Below are experts of layer 2 (counted from 0) of a mixture-of-experts language model. Rows are named router (the router's row for the expert), gate (a neuron's input weights, with its number), up (a neuron's input weights, with its number) and show model dimensions 0-191. Each number is 128 + 32 x the weight over its row's rms, rounded and kept within 0 to 255. Numbers have three digits each.
After each expert's rows: a language model's description of what the expert responds to. This comes from a sample of Wikipedia text that the model never trained on.

# expert 2
router:165074147085088120148102153154142134145150123187142095163101180147147093134150183133170141080186149108132179123147176156121111190108109095153108134123149103135177192120099077137109133122141179124113102107118144127104160113094109126130095147137121128159165140113140175057181145084141117114091048153134180109198135142142130098153185150178111087102100073148097132180125206186121131134188152138112183130133135094101090182125159130194086173146146114080161142148172161142086139126100106106108074084081153114183083090114113128142166128086156143104069143169156106096132074133141091145
gate1:170153155084139154165141111119152165130097195123162171099124102066088125104160102152083098173193162131128183119130136157138140080115146102146123178057167159082117089119109103145178100157075137126118122134111130134101118118126128153083140145143103189136153135164168172110164062189147140161147146198137197127087100151126133095138079192129116095091093115154126142140110083110086161099143124097083096109155126143130148107141113146133193131187130194167147164123182104059170081149135121135200124142123145061126140130145097171151107121082150115127127151126149125122099179108214058133
up1:083123101143110163132137104172138090110173103144172100137124102085160118145139114172171110080046183129102115152162125119116134129180057154129088107132133205166150152074150080149181159131141079124189130130133117148133085103110132089199138141142150202154105082155112079099165115080119125116145107121146172123119156126115146138096130120127094095105188130167176117093138135119153109155125119125197127165105108145095112116108145132059162130092216079161102145155168150153103093128123096128098149146168093181146084195129181085117114157110145169181078159153174096178186159143164147123
What it handles: Determiners and possessives opening a noun phrase, mostly the after of or in, also his, its, their, these.

# expert 25
router:116067157136076058156144150100104159161151146135148119092117144091156134140091176087137141099196174131143153178097137145144094194134137059180122155140094128166166106161093068122093111166066103111108159053105105177135199102122140098110139119158116153126147127147144170061179150146109113145138059139163120128184106150171146146143164117108132123097100182162091167125133184158135120176174183143129187140097129145100075160127121179212122137149149099056138116117178125125135124093101142162099112158106158102171093149182129165120088097130125087077171147172131144101107132137123110138
gate0:121101170153124072133071111094106079125155120142079135097137100165178150120162151126138154084140115143125129126145107148127160194098168120196182131180126102093126160123172167111118162105132162103088158063147126172132140091207076175129070093128159101159156123092202108089102124129122132127170156140142168179179097135138120122124135076151073141153105127179121111186127201115103099084114129089168135157134137128129119139121133148130140102166129144108147117086089128138036083142113091127104129046065154087121157072127124101147204143143121146152097110091192147131207107103104144102
up0:095104130132103105058076113090113087101099123126129179089164057145150169157116151166138073170126110147136076155168098106115118156139151135145139050145176136102133120149132125092149115097119130209141161094108068126152126118152146122077140062114167136187098173098163134080087199115158110122178156132151135094102071058037152152085129072151125130122139107144101086184115184126146095110132094073189171111157149171125178081134130175132135120077073156156142155098095125100118118149103109090084127113078133116169116101108112142132113103175148145132104092113162191135130145124108107149
What it handles: Nouns in table cells, infobox fields and section titles such as Sub(mission), Chart history, Career history, plus bare spaces after dates.

# expert 54
router:155087144095073100132146113108090151148141088167138169117122165110152086112132172087117154116181150125098151111118136160191123162100118120165146159085145140139199127150105129105090100146090194124091108043105138138074170082150136177075097122188157125158131151133206165106205115133100174142135075099118180103166097147166193109163156194150109144127085117149135128148121167150103072156137142119113159116144128139072112171171117128192105163100173174138188155154129104132133129088144159141086105104134163137129089107177151135122096119101144139120159148163173120061088110124161053171
gate0:076153120138074151131137100118126144131124078096119152161138096159180141077135070110099135180109114092135166088125137107115121127132138123092139180118179131113108137174163103101146147100122161132133134093155149132105110149097136096116100077144144194142132163130082111178169136147056158168114162184011139114159141087171120111225121106091121132112137146143179154090115174102118136097110141139151150138104146177123101200134115146103074054079162130109200133110133144144069116094110091151127100123161085104169124084093115132104151185052118165125137068147134151181157096177088139104
up0:139118143122094228105103109116159124068134114079116141117151144151148160107142123174116132104093129142105155125187104117159169139155083093139135232203126169099127118164151084132116120120135103145163158157076099141136174119103084095117185062188145159123149212139118173127182101168106107143139096141083196101113146103134165099163111130067134099115153128154122124162136124093170097084102188138122136149153147134114150161186107088144141077082129109104160107042181119129129113100110099177057151121111144084127070075098109116203102145125130125135151131159143143099173108131143137114
What it handles: Pipes and punctuation right after numbers in results and vote tables, such as 43.3 |, 0.15%, plus sentence-initial He, She, They.

# expert 4
router:166123073090082096147116163141048156152201113093192101116102177131168085105136193134111128130159160118136163158136092203183116160123153128126087146079139095174162133146100120126124159176125152142148117053099095155113146142103116116104097201165114115164106165158143188069164129148092151176101133150140150114126155207149130100172158150154126095129130150191114156137145147158129162164120151143148130155173112120103106202179185167201082161104171140109173107124174131145163120160141115139136155102129125113151065107188100170117130095124122140090135174141141114057131133148169138146
gate1:110144138091136128183172196185115144180172085114158115122115176133149129093117153101191115145116159185192089174076113115124145086147134075111110146135104185179098150163155134120079085117157116078161134075137130111154177162055129159143153143069138057049168144148118182131110112202145170119130099131119154100133158101149109121092102143104103106108139087153159151142135080174160141181123103118099114208136153107135081114135155157107081085147133100107113117067188107153103158112117139154079078131165120136097100122190117146110185146120113132141166120108104148127090058153099127128
up1:130170109112099162123156159157103123096183117092079130127116113100131139127173186095123126160110083128144136151153089099060107132147144113123112130101161126109123113127133120168094139107172127068174096127147075124112102185088098105143154120128122088134130147093146183150080156147092101114186112133143120063116077085119136123098137177152088068121112068169206099114155063159139161098102085156141137190142127134067130122115160181102084073186146159077138160099183076173060131144103096170119118094116145150118106139153125130134193198110118192108165093083135196134098138162097151089
What it handles: The piece han inside names and words (Mohan, Pontan, secondhand), plus common nouns and verbs after articles, such as released, government, control, Siege.

# expert 61
router:171117094101091127173078146105174205133120167158191105093153150113102103113101132145112145078141178150113157141120087137192172169128123075156151163105184121139142150099055098167100115177128174137115110070047120166114143141082122155070129099189116148116134138167140152126163058127142110133116104132147170086155113227151138104139214150111137118106138134125145155158105107152144125170110180113109134128121116090054068176186163160141144152096126154089177123157144136158122123108101106185095109155117105128119124118157141161111103067131169137115132164181151095112116115123189114180
gate0:162111072128131161094075163164121127107146122162135122075141130138169107127073084131116128139111135147101187132110106102107173124167119101138132113094128178107131128099074126135127127127131118102161121131077099206166124134104108126129099170123082141074106098125074112095097027141150154073126118143131092161158164169116077163100162112063075144097126071214180118070159125158145171148097178127114122175111136103089103142131206136116136127155083136112128189165134149167111114163057109102113158153175066177116114128139174124092134062129144180099180139165080128120132128128165118188
up0:112144134141164090142158052108110060111132130170068106136131126104151130159139136058169161098131121119129160157177141143151141061109130133124167134150120075146120115158228128143107117157140141105059163135137136114099131096212168122174122120130086132132109114091102138096172169122148117143136112085131117109122089085100116103207107093103184162149097144151148156094053168098157135121117109168154089178181227159135108116107081087127068129105186113137149062118116084140100113149217112148154105117140149071117106075123156081135132154126068130089125119131147113100112129127126109091
What it handles: Commas, pipes, parentheses, semicolons and line breaks following names and places in lists and tables, such as Baton Rouge, LA.

# expert 13
router:146151131103046146151129139130146164079140108160124082115124158119177107146080155087128099160151136164130179141115095159155174210134161029134103125087149115130136171134080159156129124164110180093132127137085128173146167135140112116109144134164131118091171152150178183063161090125164149130145158095154190156120157124139116093126141163143140113087101146167110169163123165125104098111169172147125141163150105113037091124162174132197093132140130204104172161165169138152116110151103149233063116114108192085129076128159115116148116124119139167096131123132162131101124102176168105145
gate0:137150176102076184158117137166083122116130141114142086158100155122108124141111131192112090107107112109144115125100134187151098157172116196086158086136151079138191154153055137105154126168151122118224121132130099253136049118116157150116107140128129136179160182136132085116106127081111067158079110173146162141130126127115118154143123157177107079127167142133139142145170187135106160156111174114158128113108090131123111131135181118190174091108176185140165169136174127110127096135145143078148165114095163166135106088124069131155170141089129187110147079137121128123124091186122107148
up0:147124149097056175137077146113109130101118133149099118139128121119110090156058102206093086136121090156164135126113138138114135104137098193111152125101219134139128119097085138187137101162145115124139171149126165186160118121147118125099115126118200108107146145114140080174124090044131109150119162186134119167110093115146106110141087172137171164070132159150164121151053143082137203150111125093083105087117121124137071098202157127126173110115106139182191149124128091121148141109120117089098103120148162124120123038155062176060083138127087154110144110149097142164126155180155129154
What it handles: Single letters or short pieces inside words, often foreign names in tables, mostly s and i, such as Intu(i)tion, Hito(shi), ta(s)te.

# expert 46
router:181116093149094138141097166130160157168157132134153096103107113086094097145102185128113152099167178169124155155164124187188160112082131108160108155130200107105149193077083115140120131144099188120136137105077118143076126134097157121134105148162104124105169120148128123135164063130137127113131094134148164097157134189120098099144188171168129077077126123091140227113085195097098132100125142112151135133111112110054097202168140176181130123147099153104142108111164131160093132081090085209084141117123125122113064119175089095143129088123106142110109173179168071127128096124163120152
gate0:100135099135098110074149170190096096163179140117106128072096176101140090106123181122179144092126127143163097099117100165187154131096161126168098111111116138123151116101143083080160133109145164100153146115126209170067131143129185135139123154033090128203117153161132164171154124100093138169046154098123158151215106113115105145116144129137103129140061163110139136162101125100098129176093114110095121095150133023080140106135122105166098157064117077120146168145065142166136159142126113135123136118103161105154115137194111121096148150119091149062165158157128095133096109147105140114
up0:139178107091109108059140139208080104129156117120107156061157161160130102095156137176145122143113055158147117061125132113165140117117142152185125095083141147107139115105172081098151145076143115112178185134116178140080093152148174170138141149073109103187144106130141148182116113129087173171058173065162153166187110133090114140114118094157084163136079151119130100146092100089082097156086125107137143040116122104114164116157117102134140124082114076149124157168076140139179150148123116121167152112101124124064140155191140111099103122154084167093132178174143128168094114130095142106
What it handles: Last pieces of names and words, often before a comma, s or table bar, such as Haseeb, Sebastien, Allison, vulnerable, brothel.

# expert 10
router:138088113148132104144153125155106213174124153133141151120063133136137124137145136076150133116236172093140181153120108145151126140108179068164160195109128105154150121165102113128142114206111135136126109090131114114124150090153095166070102187140098151123153174127118110127179108131099143141170078165152186085186164170153136107141121112133102088133094126116092186155085118128107099168149192134095133174134123097115131116134139113207132151150164157082171179115134133149152104118140115174061089119102134137108075100190130138141103072153146103044152152175152128100111092160175064134
gate0:090151161160147134116144103136129087127165124095159094094124197096053115158107129171134173105098145143192184199126162203155118132130136095122149148168096134102179226051156095157134113178094101139083084112136100103085136120118094158150155140177091132103124111138125132080156121112089123097116135120150143169171130153122120099076093112149162115168175138094177151091108117091125144085156146149101107145069128066166124120139143090175111085088131127137170104189139135120107109097146164188128131152165065099125077132144169073132105099157109084149154199106154079151124099126086098169
up0:062145131102110189067144101162098120183126115108178116129076106095114078159116119116178130128116083159197152161105129099164135090192084095107122146102140088206120170105075173099170112146161090101150072111092131088165158170144124141124142145125127161111109150172099149156108164144154141096149123097115141155135109158086125132042120123081123088163100151131109121146115098134058149147150096113111116091100117111160142128109083072091126114095081159120074156161129140102187166109075121138101057157128126084128149171106103085159157104168120168154152146152074050159088139158134099063
What it handles: Final pieces that complete common words (Habitat, meat, egg, cheap), opening quotes before glosses in etymology lists, and plain nouns like hand, gun.

# expert 7
router:139123098113063134151063103141161184103141151121166147106139146109093076143102166129130163116124154135101166147122140156142152183083109081139117149117176093104168207108074120106133112167122184104108147110111124136101171110133088152141128152176140141128145118167151169076218110158104188164130080087152159127167100137147107090118190169145132126104112138107127231134120203134131126105143184134166104158151088086082130200115126127172130127121150189102159101146151129116110133153082153217108102115154138085150078122194135139112117139125129132144100187137164084090098135171151095192
gate0:089129107086175152149124119078130120129101155131128141148173090146121158070181095117103130119152175137160177145139130153142199176077144143121108167098151169087098138128108109124133185110155091168122174113090102134093099109085058164145153134155177080157155124103086103181168052167091135138084112119168121099168101153130165115099171166149081105141092134141134158134079102131133121166117180097114155094161119144111073115206135092125164157169177140124196079134191194122155113093087099194131161066115138134165168121127098127160125131118181147142170145098168150138149174129187132163
up0:105160198158106139186054109139156134077130078157130174163169081148085106113159082099087082106129121141126175114134174118135129105116141088071118106096141150099096192076178139127164115103113132159172103144072106112119165102072097121179162174101163137124120103117191121120115143191118154157125110127156150131141105123130115096072100082174129124085079124106142177089100164140143090087113139145115134159149122116161102140113116062098120101171146133169209073066148122056101143114117119159171091091096116131104220144144086085125109141153097170147112125118185164153077158129144110119
What it handles: Final pieces of proper nouns and adjectives, especially place names and -ian/-ia/-shire endings, such as Vené(cia), Barrem(ian), Politic(ian).

# expert 41
router:159091128125063119130081181110144143107153152184148069103131157104138124134076189102129191066175192139106168165150147160159127156128117094174116179094163082159199232102112144101122107141080160112126164075102150196112151121133114127142147161135127149121163153149111148099131096145109166159120092134127133148122099187125101103127174166119113113122080142137127247162089131122112097151136205152139119138106100124080122175098130123208138134088150124098109142136167140136097142155116141137120119120146112148122085101159126093116145135174146183113101158199164102055108130131169103160
gate0:118144143127127133139117132146185129093163155097138115098102065112133130109123057147177114177144115163110080157120183105168128155128148110161142168156127078102117124117171118102143203089153208096088121103092127064121153105128096165131146110153136129179171151122109146092146179181166056170105166143135169126154121163127112115115135099189149172203069118123164125152153163028088082100133118094151110095175142068154114104084117090139085096176103169114151120100103133162152159116119154101090094115172161083145141072108161083134102151165096187101136148075129164093116085127143150130
up0:098149147136182145176102195090161158076184190056166124131133110147092103167082150153201158164081120123148059121102139098112144166091179161138102129124114121133088147185138110178123189181149072114125152153133080099172160139104135140136198089128121129120152131072096153194157115137205120121132165136163104196158181137111129043127108132118174129077097119127114096140169129132107176154126127114157179106146173146111113132147140113082101113081106136071146164120153195161151155108088142122098123063125125170155133104122152102126106159085141138124108123156138139156079131177135118095
What it handles: Last or inner digits of years and figures after earlier digits, such as 2007, 1964, 745,561, plus place endings like chester, bury.

# expert 32
router:133088116140115149128125136097151153186151155141139130103140167097112111086151180088116201129171172143152147168126114183159138138068122061123108121140129086126173149145085079105137152181122153066140162082118129140140158080152084125060148132133136124126124122107131186116164120133090195161114106107129159129193114135125140055127165149149142045123124158097094200180134139150138098168124185149167136161122110091079127187119161159197086154106158129080133136132165136165136141173157128165058113099112085099106083091154140096110098140145142102113088195159171143116090087122180064146
gate0:100132158116176127059153086124070101114149130122118111049114188159101078147115132108154136125144116129155144169104110136110126105063117141170144097151108148113136171151154061100143136144174109099095122119127158132125072067098132113114144155073077091142127099164095171126131145092092154169152090135088111127150131170119100142141137145128113104166121128166125140119138134129059135158123106160137030097126159087110140104057055173104092128152066127140162142201117075078161183234145129129159146135091131129134139097104059095138124145145074163121100110150111103157126145157222103136
up0:143091103119094121142132075049134127141193112146112110044073140141108130115153152138146130138099154146107103151156039191149107168085100194158127071107125136108134106110134111145090128087158157067099166139106157139123126128087117154190128126153140106065109128065083106152163090122145118125136086054104083116123137178130089130101152191113095102128156117202085123075097129132159133120183122144072074066017171145123145143139093146113147149050128101110121135140108137139146130212174112135137118137133141082143128132155116075091137147166146124121110144110137088095144105152130123148
What it handles: Plural endings and plural nouns such as recruit-s, efforts, forces, troops, events, services, plus word-internal pieces like ur-ges, text-ile.

# expert 37
router:150079111114114111130078122117132184135144132159184102103136117105147140114123181104152171076181222130145186155123124147171129124099140124158119133149127080138161118107051119094081133172103150070092131053118123165138108132075129139109119188119076143160111140153113158061179107164106183147122098135129125119201144180165093119165199132162153100154076150105109174122157141154085118097114145150179124154117114127058140193132149140189086151163122148090126135174150113151139098132082133203132104174133111133066109136111112093101113078153205132114097164142141135101146118146175082129
gate0:097121073132132150093206115130152175105100131161149142112188105103102147106126116143149079064120080070142131138155109163099123153140122170111108158148175231100160153094072152084038064096112067139088102145184152131162144100084132139131109110128133110181086151103137157120095098109117115128160160132147150113094054145151124141141110105112131134083110160169140140160097174102144155108122104083117111097176179128197107102114118149106100111162129096145150142090053089109087101115156149133184105147103114163109080089121120117105179104074107119133147108202120174110148113127108056172
up0:165154100102110075119113203132134145175128153104091150120084125138123094143176149076174167219165164170139159145148167095127182123141148126108170147144114096135119110100153089186161221149081162098132169142077128087125125117123082147083148123142098135101190125160121089176172061127153113134131147137127079114133097097109143126126160195143102077183155134132173103078146108150121173107050166204136173137108072122151128169121129086138115147146165128115084135106173132154137117114114128118090148085176159121101157092137175139158145211160128139121158186086131143094148116099122150092
What it handles: Ending pieces completing words such as beha(ved), collect(ible), Subur(ban), plus adjectives like Public, common, open, and sentence-final periods.

# expert 53
router:131096092165137057153136161119141169161176173167144140125114176128145136107121165170103150104185164141112191178144128148153153123107131094127152149146145108156162115140117085124110120183086146090142161041096132154086147099143156161080139144168106109112118121137125169115203082114095173117103039176182157094119104204149165094133178148131156113168134102120076180171152138115109166177170165137138135112120132122121138183166113172215093143097158148083130119152191094139084100146103137197138126134148096092154098133174099187129081113110127094099135138141109150096176144107167082125
gate0:096155131140143160161186129149129136137084160177147089159110135115121159110106141172192103109122116124130133138098106112143124153127096158122126138142137143098155171182110151131090119146182145093191119093172165139046096196115216144121168133126140153119048079151153068154153094096043150154123130179132152124131140157073113153072154087174132126117148093149165153116150164147149122119186131136110118107196129056141122139140135105087144145140108076155096117188078095140190148133200118142145150097120112106182120157177116118065126087137088143109095151168176126195136185113107105096
up0:138058136143113140131140139154163139099126166085097099172140080108117147155175176119105113199125133127196070118118159172136117098099073134133162113160114174060129112105137100104129104084076112188136103114127112141221115080131104114126127138105146163128170115115118112176130112156155140092117109096092120137122070117127126137147178115169116153111134139128116155104065144166140083128044077116164068214136083113152106137077105162191167140142144183092096109100164135094108143093118160158114154103156117199120115106103127151183144124058117104146139151107047187120052115128147120138
What it handles: Word pieces after a hyphen or dash in compounds, such as left-side, paper-like, three-tiered, plus digits 9 and 7 in tables.

# expert 48
router:141123085157133112160148185139062168106133131131148138093154168119130135145145157132161117101192117115097156160138130155132164129072085093154118134098158128124173121085077093135131161176071109143114121051093123195139155107108093163117113110174100142128105115114167141072191116132144109148143066115148181089122127178206174097123176148147109140146107172138111137184140098132106089206098225128122190120140132113049125158144110110185108148150149127112169131160139149106110123151081165172059103105120111122150074093194142141144111086101128122116113165160146110063159123124188082138
gate0:114108129136133136057101071128092099066172061132161121122154150096141113181090167077129184152123143140111131120130181167190113117070069058104103075131148191108198137138177166043126107178131163141150097134175114134102115056193071134098061112086141149098115142174102157139145119148142091127143140144083108116090099119106155074124127137117184136132140131120112128096106159051146094162147101149170148158115155151094188152099082119138146081086115151158121099144144118121097175167106150152142105156132178136125127126145090089132110135109071142120120146099124122092100155113179102185
up0:159127183186103067114086138089114150120138143145178076169154090149136124130091107130189138148166207128147100077099130160185101144160112139145125110116166082121120137075077114088076162176065140110129059090135131123142183118193117154074116183120129147150071166124074082138186092155131153090127085118163121139128110194090155087122153150196120126111088178117175157152151123095163098114151124111107176081133096146167140173146092099170118091141135144135121136141149167148153167144130163112111146131082160155067167077170096073135137149170130124181106154150110070133103138125153104111
What it handles: Prepositions after verbs or names, such as at, by, from, through, with, plus the seconds mark in coordinates.

# expert 42
router:148084099157056154124080166118125133155183128157183133111100143120141119113115173118094175129165147110168127189122112173205140161084128094165157115147141096150188190158097074106109136190114191090116130094091166105132146090140119128107165171127114115111127095106165118131189108074138215174100116159106144175230122157147148070165150141121118117110092141115140182150087144097105123154078177172158107158097118096098112123141138160182085160100139102066172132125155168135116114141132131171095089194118120116170112120124113076098153141130155126085129160162141078083110106132148090138
gate0:111123078169110141207097114179102105094119160105136137176120210131119151077098080118147164141164169126058119135137141097115146130169185134085142094135117125125168162124106173073119103124127137195182157125154110164109120163116144147134124159131149128095186125142146059152068151106124037112111121125148118116157172127148138109050158175148125094129170097150110147117150153123132136146140090139131063174137131117117127119087132117144137106180183148093158116167127087108133141128099079120127185088131152080128168094139178073073126099118094167211044095092149094174170131138089162115
up0:145109125155142116117115134129090101100143145152076090121098216152144135086152091124146172134111089084109105144162097147142144142085117137127153077125074117133178065156134115131098139127133087102145138118163115190153103183114131099128183156142122083128064076161178127128091193096117111125094134140114158134144153115161165106120155160134059049182160180153111088160142133147140183159079137143164107150119084118137155097091138130110107168118132140113206143210028084108149126092134149136125219130113157159165165159101171112098159101082158088119121108126168119153151113106169154070
What it handles: Plural endings on nouns, mostly s, also -ers, -ions, -ities, as in sources, professionals, rivers, results.

# expert 40
router:145100130115087169154118176097133136137197149099190159097130115129160139140112185119155155139150187103130147153108134171105108151129160090136165149108159105159185116103102064120078145186101149077125143075114109160128132111112163130106142114158091113148116146138134136074172114101147164135128057148158116164202100163136109148155164155118117082116103167118112246177095194131113152143124161082126163125133110102101101122098183145182071141099144143061159159147155105134130116146102102212068068132119142096116101102195123132091153110136156171069129142120161136052099124145141086136
gate1:184110109149094209084162150146082142094125114150131131108078152115097157095125133123159187150157104030155169111101136122160136094112112142097119105134160158131170160170096121088192102097123143153120092120126206171126113101150095158149134120105170102138154075089141105133072058129118175137152128158083162154121143156113116114166184168157171187108071111107140127105101181088067141133139115132106106109109133138107096159065161199138132136083130129145135177100133098133066149130136121152156133138154091175154109051119115121090157171096118183066103087149100147149130107146130215157
up1:070155113178109141148115187093174113080191140139132105076147147127164055118103084132086110129124140192099138141148168112121138103141101079175131132129078147139076142102192149186095135150152151131146155105084089097124160183146107126195124142140127078096171131153134145133139128129113077078138086100079142101120128083140086116110108136105107110039122115111162155075218136115181134072130162166143122189062147123112105144177097109116143102133125123091133153103138150162088155128121167200131184141186116138128094148141188125142107139090122043173113162123086073159131124106133133130
What it handles: A lone space token, mostly right before a year or number after a colon or preposition (Founded: 1976, In 2012), also before words.

# expert 63
router:123127125105110173187108153071166159150156134159160101136071156108165090158089181147142121082176131134116150157146131161183163180115142142145108177130151084147190163119096128101080094157107153120133144137116145189107144132130126121104181139145152146119153144165158134100171050135136153172051088179135119173136131160139107111155175179120092118112163151113160157156148143114155154143162221137111151156100107117099117116173181136200120154095132175090165160174138148150124140102090137198054110131153111153138096089192101163116149140082153150137139159178159062082109089190142113147
gate0:131122075128024158159072215105137128127112162164165111143123152065140105130067096163121145146099131176118123194139139143173145126175106130150173152159141101132158184085096133090092169127104176097101128152112158133118179114072075109130113148148163131102206133192159120120155106124157185176089127135103138143120133110111042092117165137128112110105125126132141115097126124126181154164127184129131172121122076065118100126150177121145112062105169130119134153134114124145144091078088079130098117200129126102169144129142125138109167126115130140138155177151134079113089050110165166199
up0:143127197110211088085184082181130152115176064103095152092135094176131156110161127102136128133162127097125149107108100122100118111110122116119100107075118183105123048177138098157173072117105122145138111109121057093127094135157179136165106098185062131132053126111100135161156150144116086094150116085154151090153085141181161164129150136163099144178124115142079143172145141123072082141122104102109104121117181154154113130119093153120158180129074120156122123122140146143093182178114150105183129106133109126067141140149174154184109138146159091131151110117117170142154233097103132074
What it handles: Word-final pieces, mostly plural or possessive s (Muslims, Dodgers, Vico's), plus es in Indonesia and -ant endings.

# expert 6
router:171120173117104125109105163083142223149156127157164110127113165101191092111112132094127160094169198152144125162136078168233163172146153136123123160121115116124161122151057117123108148149117181079144124051123154115105130117131158144111142148153139097145176132115123132061203096123112161122111086091200139108191129200125166117149155159156102080134105125154094201137109191126146146122147138111141136104085083108061088189116144169156074132124169146078098121129158151166122108117112124183063168093133122159109120114128139147101107110124114114072117132153110090081110121149163105112
gate0:090167133086124097159175145081096120136105165179170124107175140161113183108154141124082153121114155135148136155117070118145157104093074194149106147104189144106089180129069131125127154149142120201174146102110157100150087159081088159119107136171133215086091121100115156047130130133158144195091109102156125139166137169098111108091096155152114122136133123169113170142139142103086128126145160125169100095089086151103116105183164123113164138152114172132197158113153185071106100132134145098125127100160087155097154137093104127106169132105179100057127201136163087044152145107112099147
up0:141133162159146133081107103100060113164140145171138111126198125147102154125131169115068108109137105104152106195165124125174142120137084143084138118137197116123179137162101097076127138174182124113156100095119116170148128106061127149099166179092117184141121117173142192084163110158174135148148081122151143135098148153127148113153121136137133119173191136164115146129096159107121085124101143138201193123104113146113155134114102152135172098154156157130132109160139174100142128030141063121121126103138068150124160116120121150152162096186233169110095110145143204066150129181167093101
What it handles: Nouns naming institutions or social domains after adjectives or names, such as School, University, City, political, climate, Geography.

# expert 56
router:181093149154092125161154140092117139157130180103134109101104086060151111085141156137163132106135194124134145122092119135204154133148133108174144147092124115157150124172105100132141131127102211071085107074112175122105149115131073177067127157163147083151144134145142164091145131167129137081118039134172193140181137190189115094113139180191091107165136129128113131145136118111088126096161181082140177117117114106107131197147135146155103173120160165114151137177184111187138119096110110223146094106152129107114072099162117132086102119115158095110147156155137134116132076152189127152
gate0:164141167174173131167137141072088117200123183111115134139129126137137191128151127091186114085184100137209115156108152141164131124159147121099195136151105099112128111177140112076142112106146142088115148097185132115152116138146136122135118158088129118179141097106081141120082146143060130123129029080167165128132150125170149143095109173142037088156136124136154138124146146098131072135155122084146171209187168121141109152081128191135107108231145111113097151102153077053109189149094119150156087142119108113158123097122139105167138119121121137121068121094147116113117130114123147083
up0:138103107185130169122078168163154162101084169101170140123115100151166112180120079121126096105091128102113133105137143170127083102169172177095146135117107077129134172136144100130120136170126216107121075095134158165148146123157102158120122131066142189134106121175132111177099120135177094132180103135103135101122129127163130146139128135095112097123097124145158172145146149104135161081077111061142133178143137071098125157118182217110165175157149070177061182181126099125086132119130179140157079155150119178115173090094124168114218133139122142151095092126067075154093150124079121136
What it handles: Full stops and closing ).) ending sentences, plus word ends and verbs before objects, like found, present, occur, son.

# expert 62
router:173111126163073127121091135124163196107119162120158096109143149087115126140077169112138181081128177121106195195155139154175202152113127080186101136127148093092143148101088104139129129157124190138098146091077122192087179079084166102115100139175123129143130143161153139123186112130130152138116093096132191136149144117159089063157169180105130121082109115157146161120116172143126139136147212149140125162160104097077119187123178171147115112112158179134185133175156173131135101134124131174121113157133143117145111081141151128128077148126133109151117180188171076068096129122178087178
gate0:151045138136108125078111080125137101073153100114119080086142181103117080163103157099082109127129107120107115211143125108169095094114144102144092134136129125101127115086177147043113176151130143142112100077071089189174098103098181136120152152068074124147129125159086156088099151181178124079123112103126141082129102148114125084141146129068103139103103150136080112077129157143148126073104083152187149131089170148075139206072123138163112093112128122094102137175111123146092085092064151129163141144125153193111126117140155126123154121143148174100155158187091137067130148155120100169
up0:185090173137148112071074118090105139108122117132119101083139139080111111159192138143097128133160172130182103194107123175175117107118133078138053161146134095116166091111079138097120142183123149155137051102080111153152127144115129132121142114070091155117117147131062192139131120203149114082127115064138115096117091207106123081114122200113114128107086181151097096125120159158185147069106138127124147093090115139118137220120116137164172127126127168079124123137115176148075120085095133109140148151156123182116169104109108153160140133117146129136163204144130123062139133194127121157
What it handles: Final syllables of personal and place names and common given or family names in lists and tables, such as Birg-it, Jones, Taylor, table pipes.

# expert 8
router:144133080098110092106128105123125182085149128131151151082125146086147075111082148120122117112152134185159160133137124152150173199098126122202137142088153134137171129099097123085102107207073168096133111063052154136149191110123138151097126176176125127119116107107205193109176125099119166141115094148183139123192104158121120124147183142119112120107123122166088168111127081141146087160133161122176155154111143145026111155174176126164093140121121151124161160180137115161123093157109133217145161154093129107100101105166146097106096127087117149108148169158148111066131117123198088124
gate0:147099155149133124149133119143103135110085117159148096145054134092135088140165055084156161152130127131157139159147126136145088093139135138153123078151148066113100128130087166142158143128119164144193180111132158101108144132104107122065071148165151081130166094179085159080123138162152160115112073136152129155137188141091119109096166164150119102112154088150147150116128106128141092175189122081132112164103086137029136183156137144106142094130103188055118171140155104138118082151109074165147134087193170126087125110175081123182102153144121209117135139063186124118075118193117106095
up0:135103124152106188092112115114077094149118113140162093144165181115091059142111130170156168080104159121188158180135111108162108108097053157165061086172153111133161158115036146098113190177189169141152147121112137126134099121141146171152111140122129131109195106187119202125166095110156136158100095144131121138138104138100140107096123143167167087162051074101135175129132154147106095149136155179128124137069152118089137152150127100133114080085085131131117170109143142174145134138080098119154160145114131144114138135122104084169151166152121187142075181140206083128080114121140182169
What it handles: Word pieces inside foreign-looking names and words, plus section-heading equals signs, table pipes and symbols, as in Zad-ru-ga, Ro-ster, Aftermath ==.

# expert 24
router:139088131158101077174073182093116129158104136190187138104123120168158115106131153152162153100167179110102157145112119146198199142140156098183114151122168099166141112152114125176092112162102192120099129088085142135067174144135111086120117148152156128124130143116156149109229090085114155108121061143126129116122112196155099108143186124146073083126120163125143146128098161131121095177134199158150133164125081146053123195151147185138123173120159143117143161154180128121136124088085123199088109173152134135178068101144165154092143123145151107148150138179145112086129099152141135164
gate0:105107145144127161168101077170122104177082140083092181103142151159167123141147113104126133123110091115129083113088077102134164228116119092143147079143139172144113111190164072105116132043125174166135116167195151181099113129131156085162163117104188128094115126113088160154123176137076208111151094103123096172138160151147144090159146076090081136152120081088159131093093170147130093126192116123089088169182126141156120170116123137114102178151157112114183148105143120136132150098125089191079132138094105113136082149116122080101163173117137123111138118089132166117107049136085165122
up0:129153100116158101096162150131117141087166058127081099167124088117112143180136142128162090125116136154127142107153110192110106017154077119058122202094079066143127134081094166141139120153136058103182165065159139121146100144141160114116084155149074134143120166091198123127149126128171107144133185121064120074106172102135132190126064147121139121143163156229103132148174142133155125153139115129149171159108149121124132098096112089126151060144106144127084128161097134152085097140145158127128143117163174121148164132125158156161115127147104109097144089082142119122210177155121108099
What it handles: Pipe separators between table cells, especially after country or player names in sports and election tables, plus country names like Sweden, Canada.

# expert 29
router:179130120093084109184086172091148155120130156096170144090107112130128128103103143112151121112123164120129150136098104137139137160145133086153158163098190082125144094116077121143088125173093166089126107053117139143135145142133167100071117113171142103153131150118148151079227084084127170143127079163171114170193098184136135134122203146133129061087104155120116204176123152139120136162141194125108172142156081133102092138111182140194123179098138180096155160179141104124153133140103105216071121166133151084104107076168110165092127118112126147115113155154119100085104143166171108160
gate1:212087166134086171094155159164128134100184119100093116078075124115139105126123073125127182131128128115145129139119139182120116113120101155152117176173110170148152139093117149045142137177095111122145153126145139139099101070109134145153106109135189161152137216113106092121088130139125105137132133143081153128150111153116102144101062126195096187110148109083141140162201145098077099148124111110096138100083116147089044116097125107113153098118149150083156168127164146102104111153145147091186133136112127150194119092177141168168163135060110223104124149151078074120127104133104132201
up1:183141104071147128126090092177111159131124148164110153088137128142159102110199084063085099140125170164098175135156170102132110147119129140114154134112157067073069141192100131159134123157104124182054082074110149077152119133153133162056095176129120116108122147181138120106128038126128091127161087115138100069136147099122142135109168168038158154119152083102127137144121139079176160063199066124154111128160182138120156134142109123060148100174112113204160117107147119121141114119162088149095170128118153150103130120114192127146153107183111158117105133127118119124134143115180110111
What it handles: Standalone space tokens between words, as after commas, first names, genus initials or months: "April 5", "Peters, 1875", "R. raniformis".